python train.py --activation="tanh_gelu" --positions="rope" --init_std_o=0.0 --init_std_up=0.107 --beta1=0.95
Below are experts of layer 8 (counted from 0) of a mixture-of-experts language model. Rows are named router (the router's row for the expert), up (a neuron's input weights, with its number), down (a neuron's output weights, with its number) and show model dimensions 80-159. Each number is 128 + 24 x the weight over its row's rms, rounded and kept within 0 to 255.
Before each expert's rows: "comes after" lists some tokens at least twice as common just before its tokens as in all text; "raises" lists some tokens whose logits its average output raises strongly, later layers aside. This comes from a sample of Wikipedia text that the model never trained on. Tokens count by the router's weight.

# expert 29
comes after: " |", "|", ";", ":", " /", "N"
raises: "\")", "”", ".\"", ",\"", "idents", "\"."
router [161 100  95 124 169 127 118 159 148 152 150 170 163 136 103 108 139 122 116 147 135 135 142 110 129 103 118 112 112 125 150 124 136  84 114 162 145 142 158 112 163 124 131 185  99 155 134 146 144 161  76 150 144  90  94 124 135 140 135 117  95  97 117 125 129 148 131 151 125 128 128 110 123 146 162 140 132 128  80 124]
up0 [133 114 131 176 139 172 111 109  94 109 137 138 155 119  98  79 128 145 117 122  83 128  90 107  85  97  98 153 118 151 184 129 159 134 161 106 107  98 122 117 149 113 120 134  92 128 147 145 142  73 155 104 142 108 157 133 140 119  94 127 146 169 102 143 105 120  90 121 175 137 135 120 128 100 101 160 129 118 150 144]
down0 [176 138 108 129 148 125 130 127 147 117 110  92 130  97  85  98 126 110 120 132 129 153 138 137 118 177 181 118 145 130 136 146 133 107 102 128 132 141 131 117 110 141 135 142 170 128 139 143 160 123  86 121 169 104  99 106 133 172 174 115 141 120 135  81  95  98 166  97 133 133 149 125  98 130 174 133 134 158 138 151]
up1 [141 102 151 103 106  96 150 164  89 152 145 139 157 114 115 160 142 109 165 110 112 165 110 141  85 185 162 134 136 117 103 139 132 151 140  87 107 128 152 158 136 128 113 122 105 119 151 128 161 110 176 124 120 152 105 154  64 153 152 113  92 171 127 129 123 119  95 172 134  92 128 180 113 150 165 123 118 112 174 103]
down1 [130 124 151 164 132 154 127 148 138 156 104 144 136  96  88 132 125 123 145 138  91 143 122 134 104 143 107 104 118 121 175 152 147 151 131  92 160 134 137 145 115 115 113  95  81  75 166 126 132 105 121 146 170 119 104  89 113 146 150 131 136 127 132 147 154 122 156  82 126 160 108 114  96  98 162 163 108 120 132 107]
up2 [154 156  90 151  92 107 156 121 114  92 115 111 148 150 136 124 174 116 111 154 115 128 139 140 137 142 171 150 102 144 140  95  90 117  98 117 178 134 159 100  99 136 174 136  82 159 122 111 162 157 123 142 165 122 124  92 152 144 165 115 148 141 168 116 171 156 124 132 109 128 159 157 132 128 150 141 114 147 128 143]
down2 [131 120 143  86 137 142 127 108 129  95 123 122 125 133 148 108 175 161 131 143 130  93 109 115 149 134 117 144 123 101 127 154 101 138  94 126 113 140  94 137 121 118 160 124 162  75 129  82 137 124 102 131 100 138 113  98 190  85  95  99 142 104 170 153 147  96 128 108 153 143 169 131  84 113 115 120 155 117 139 141]
up3 [180  95 140 116 101 139 150 153 101 126 159 112  95 143 102 123 146 133 126 117  96 102 106 109 142  99 123 126 102 103 172 168 143 105 107 154  86 111 151 144 154 103 132  83 117 127 113 106 133  96 125 157 144 142 103 133 123 136 133 115 147 137 155 101 153 168 112 158 130 149 161 166 150 128 153  88 169 129 112 132]
down3 [153 143  76  90  93 149 121 115 100 118 125 112 100 100  78 109 145 167 123 139 122 115 124 154 138 118 149 147 142 124 136 111 106 103 135 149 134 123 116  88 134 135 116 148 115 138 137 143  73 170 108 106 123 115 114 119 141  87 114 105 123 157 156 109 112 155 132 151 151 156 138 138  88 119  94 109 123 102 105 153]
up4 [119  99 140 121 149 146 120 122 113 140 157 160 145 143 102  83 100 159 127  85 154 116 107 143 153  70 137 126 155 149 126 100 106 120 140 131 110 132 131 121 167 121 153 120 110 164 158 138 136 151  98 147 155 146 141 124 121 118 125 109 120 145 150 146 142 161 122 114  89 150 129 134 126 118 124 135 115 155  69 132]
down4 [157 142 119  97 137 146 147  96 156 131 125 142 115  99 121 125 149 121  97 125 119 140 109 119  87 162 141 137 131 185 135 137 171 119  81 123 126 140 120 159  89  91 112 111 156 125 154 158 152  81 104 144 173 130 120  71 122 120 138 112 106 118 134 127  69 107 122 134 124 120 120 122 118 120 146 151 102 121 110 144]
up5 [182 176 121 146 121 127 142 166 126 131 136 156 157 147  93  93 160 107 146 161 109  90 118 149 148 120 124  59 104 145 113 165 160 138 119 130 109 127 134 163 140 114 130 155 174 143 172 113  97 152 109  95 112  95 137 110 153 144 175 145 120 109 129 106 104 157 128 152 131 178 106 169 131  99 157 137 111 110 136 105]
down5 [141 115 123 148 118 141 145  79 127 118 111 156 134 155 126 101 110 147 104 167 165  77 137  83  95 111 110  87 127 122 131 112 129 119 132 134 125 131 106 122 102  99 114 137 113 158 167  99 126 165 140 103 106  89 145 147 147 138 119 144 135 155 157 151 133 121 139 156  90 109 139 145 145 149  74 157 157 115 129 108]
up6 [146 114 104 181 162 142 106 133 131 139 132 114 110 151 155 110 124 141 109  95 115 105 162 107  86 141 114  66 112 118 145 143 128 170 132 104 120  94 134 147  90 129 133 137 103 134 158  97 110 102  92 138 100  89 136 160 118 144 143 128 128 127 133 134 154 145 122 121 157 120  98 143 127 140 169 165 146 151 154 148]
down6 [116 156 173 137 110  78 122 107 147 110 127 126 174 113 159 148 142 136 121 135  84 153 124 139 165 135 131  94 123 133 116 144 112 126 109 162 140 132 112 146 120  95 125 132 170 131 148 174 142 125 153 152 107 107 122 108 170 103 118 143  60 122  87 126 104 109 133 111 115 128 165 177 135 126 113 178 114  82 104 149]
up7 [139 101 141  99  89 120 139  99 139 120 147 134 129  98 147 152  91 152 115 149 121  98  91 112 103 121  92 117 139  96 100 124 194 124 125 123  91 158 177 193 175 111 111 139 145 154 137 123 121 157 176  90 112 126 122 160 157 128 108  82 102 125 124 151 101 175 129 137 121 132 155 132 148 119 120 132 117 136 168  98]
down7 [135 117 109 124 141  99 138 194 115 141 172 119 155 120 156 148 119  88 136 141 131 123 162  93 123 139 101 119 147 125 107  98 182 126 156 102 158 173 129 129  97  72 155 105 149 115  96 151 126 116 143 111 134 125  97 136 137 174 117 169 116  78 137 110 117 143  96 141 121  99 136 123 116  92 125 132 113 134 134 145]
up8 [149 144 172 169 156  99  74 171  96 159 172 121  95 101 168 118 140 143 174 156 103 104 133  82  93  92 116 119 126 159 121 137 138 142 102 101 157 155 101  94 109 163  95 104 106 145 153  97 104 106 101 152 101 117 102 147 110 117 162 152 149 135 117 157 135 119 157 101 129 127 113 101 159 108 112 162 134 149 151 127]
down8 [134 166 128 145 118 101  93 120 127 170 133 157 153 193 133 158 121 128 125  71  85 103 130 102 106 140 155 123 134 171 124 142 134 111 121 109 103 141 129 116 108 108  75 126 152 155 105 167 105 145 158  93 123 151  95 153 167 136 137 161 140 114  95 103 132 163 196 156 140 179  91 129 109 109 131 132  97 130 148 107]
up9 [126 146 156 102 116 131  92 123 118 136 153 157 155 113 142 108 135 146 123 129 142  72 139 151 140  93 125 157 138 128 126 145 135  80 126 118 114 129 126 144 106 126 100 142 139 117 113 152 140 151 144 123 161  96 114 111 148 170 166  77 144 154 177 121 115  81 147 130 148  90 134 148 163 159 156  99 138 144 109 159]
down9 [108 161  85  89 111 130 117 165 139  82  84 142 121 129 108 117  81  98 159 131 158 144 133 139 114 137 153 146 156 151 138 126 134 105 124 157  77 123 165 135 153 125 132 166 136 148 128 121  97 136  95 142 160 152 125 158 130 135 129 127 141 147 144  90 122 141 118 131 112 128 136 128 110  79 162 125 101 158  95  90]
up10 [122 115 152  96 164 104 129 154 133 132 163 124 138  89 127 173 110  91 115 134 145  90 117 151 135 150 123 167  92 133 157 124 116 185  35 168 142  73 129 144 115 119 126 149 169 166 158 118 147 124 111 115 132 138 113 111 123 125 121 154 112 134 145 170 172 154 137 126 120 164 102  88 110 125 126 108 138 120 141 102]
down10 [125 121 136  64 110  93  90 107 116 147  96 134 164 137 164 116 111 120 136 117 132 145 103 122 139 156 111 120 115 105  80 103 133 132 163  99 110 101 152 123 116 164  86 147 134 158  96 158  87 144 121 140 118 152 119 116  84 146 164 123 150 140 152 172 157 163  83  87 134 171  73 110 105  97 116 135 132 163 138 149]
up11 [115 103 116 107 141 102 149 144 138 134 136 130 122 113 126 144  96 142 102 130 133 139 119  98 120 115 108 133 135 120 134 166 111 137 150 104 187 153 128 142 157 143 105 163 121  85 137 168 138 162 158 156 129 155 111 128 128 105 117 127  86 139 151  82  88 120 147 102 133 158 119  97 111 150 114 102 111 149  94 113]
down11 [160 184 171 123 113 139 115 139 169 113 141 112 113 164 137 139 147 146 115 162 149 112 105 139 158 138  90 132 122 136 154 129 130 127 138 130 137 148 166 132 121 100 195  71 125 168 110 122 109 125  84 104 132 141  97 157 121 153 134 114 136  87 119  96 151 134  99 102 156 153  98  97 132 121 117  93 126 104 109 126]
up12 [118 128 131  88 132 111 121 153 119  94 131 144 111 126  96 148 154 151 103 123 163 155 153 100 113 147 157 151 122 163 136 115 184 155 151 134 139 141 123 148 116 147 161 153  99 131 148 139 149 128 102 143 124  87 128 129 136 162 126 113  76 128 103 136 157  70  93 104 124 150 159 142 127 130 104 157 163 163 137 164]
down12 [165 158 104 133 135 138 146 125 150 139 161 114  99 108 165  84 143 128 141 150  83 104 121 136 119 114 113 116  97 121 105 159 139 147  79 120 152 155 101 110 154 113 177 112 112 141  98 118 125 164  61 103 111 156 143  98 127 130 107 100 121  91 128 122 132 171 132 132 138 152 168 131 128 105 109 106 124 112  97 113]
up13 [155 163  97  87 142 146 107 105 158 117  99 159 134 109 155 113 134 131 144 108 159 138 114 154 132 104 128 145 158 117 147 101 102 148 113 149 114 120 104 113 109 121 143 120 108 131 121 132 145 169 108 115 121 143 129  86  84 155 121 120 164 118  95 148 141 137  92 116  89 157 134 148 116 162 183 151 135 155 124 102]
down13 [143 107 167 135 147 103 107  92 142 100 103 170 111 114 156 114 168 137 117 145 141 152  95  73 123 131 126 115  99 131 163 134 147 179  92 123 141 144  76 138 125 117 117 133  90 151 184 140 108  84 114 156 142 110 130  85 147 116 106  96 126 113 167 160 111 141 126 144 104 142 125 159 117 119 126 172 140 111 104 138]
up14 [131  99 149 138 123 136 121 160 130 128 181 150 170 162 166 145 105 114 107 142 128 152 101 159  94 135  97 120 102 109  89 119 108 105 145 123 101 141 146 125 113 100 110 101  90 120 129 140 125  96 160 113 164 136 127 128 113 116  90 155 112  95 145  99 120 143 156  81 140  92 101 156 135 116 131 115 112  92 145 135]
down14 [119 124  89  83  96 126 137 161 178 123 150 160 109 104 103 139 138 126 181  77 181 120 116 128 128 119 127 140 165 171 121 139 114 105 110 137  97  97 140 111 129 134 126  80 107 151 111 121 131 153  86  98 132 155 114 149 119 129 173 116 163 167 174 142 171 128 110 128  97 142 161  71  97  87 131 123 103 128 125 123]
up15 [ 92 129 114 155 130  94 162 133  82 154  79 117 126 157 123 156  96 138 137 122 148 122 164  88 170 170  98 156 111 137 103 167  94 115 150 103 167 125 148 104 129 150 163 105  96 137 143 121 150 136 112 134 146 139 152 145 133 149 120 105 140 157 129 158 167 120 110 160 104 164 161 132 129 112 121 136 152 155 142 115]
down15 [107 123  94 170 146 130 134 115 133 125 111 153 102 145 170 107 124 112 126 133 130  99 147  98 143 118 150 130  84  95 121 151 104 118 142 156 131 158  83 126 130 113 147 132 108 151 133 124 146 155 101 137  84  99 127 115 149  92  80 148 149 129 134 131 124 147  99  97 130 125 155 127 109 157 103 151 149 139  97 142]
up16 [107  87 110 102 122 183  95 128 114 130 108 164 118 138 101 121  94 106  86 101 118  90 132 176 146 156 116 108 138 111 199 141 136  89  81 118 163 135 128 101 135 126 152 113 163 124 110 113 149 118 103 114 107 137 126 112 145  85 131 120 134 129 140 158 138 129 108  89 151 100 147 101 114 107 169  94 122 134 135 132]
down16 [167  89 150 142 183 118 139 125 114 118 128  87 101  92 119 106 157 152 148 145 133 113 122  81 117 123 147  91 123 114 120 127 160 162 141 154 168 122  85 122 122 163 134 128 131 159 140 126  78 135 126 150 126 130 158  90 103 137  74 135 144 168  85 117 136 165  77 114  70 143 130 138 116 164  99 132 141  89 131 146]
up17 [167 124 111 122 156 128 163 133 106  96 116 119 126 161 122 154 112 119 154 146 167  94  99 132 149 139 145  86 160  99 122 105 115 164  77  99 133 108 147 158 140 145 131 180 107 122 129  97 147 137  94 124 149 145 143 110 138 146 118  97 122 107  75 163 163 168  98 121  73 128 103 112 142 125 151 180 119 164 134 106]
down17 [135 135 163  82 103  90 109 119 146 121 119 160 179  74 136 137  90  95  90 159 121 114 129 115 130 151 112 139 122 108 115 155  97 148 148 108 111 121 130 129 161 160 128 140 180 128 113 134  88 138 108 125 134  87 117 146 124  84 164 150 140 140 143 148 119  98 161  89  73 138 135 111 117 125 136 144 146 152 118 185]
up18 [114 161 125 145  99 141 143 139 134 149 116 125 152 159 105 177  88 162 134 146 154 150 126 132 162  94 148 110  98 148 142 153 153 175 121 150 118 153  96  97 146 112 170 135 161 114 153 126 153 142  86 114 142 102 141 120 145 128 148 147 135  88  89 101 111 126 130 110 119 123 136 107 140 122  90 125 143 153 106 157]
down18 [128 134 142 123 122 158 135 111 163 101 165 119  82 145 150  88 149 150 109 126 125 100 126 115 150 117 113 176 125 134 117 120 145 142 123 121 134 110 131 125 164 123 138 105  99 169  91 128  64 151 155 137  91 135 119 102 111 112  91 119 135 124 142 134 137 197  56  86 124 158 136 161  97 148 100 128 130 147 137 120]
up19 [172 106 143 124 137 108 120 165 117  96 140 133 108 138 104 100 141 133 150 157 100 145  85  74 126 140 163 107 131 145 149 127 159 112 152 155  86 127 134 170 134 126 139 155 123 137  95 148 149 141 102 106 143  63 119 119 131 154  82 116 128 139  97 135 115 172 111 168 145 116 107 100 137 128 115 109 144 144 128 138]
down19 [120 123 130  83 113 167 149 130 162 101 143 130  85 100 145 170 128 145 113 135 119 125 144 129 104 167 111 195 106 136  86 119 120  97 142 172 156 103 141  92 120 131 132 108 121 156 104 137  93 122 149  96 128 139 117  93 156 131 121 142  95  96  95 142 147 104 165 146 136 131 184 132 117 155 130 101 132 128 111 150]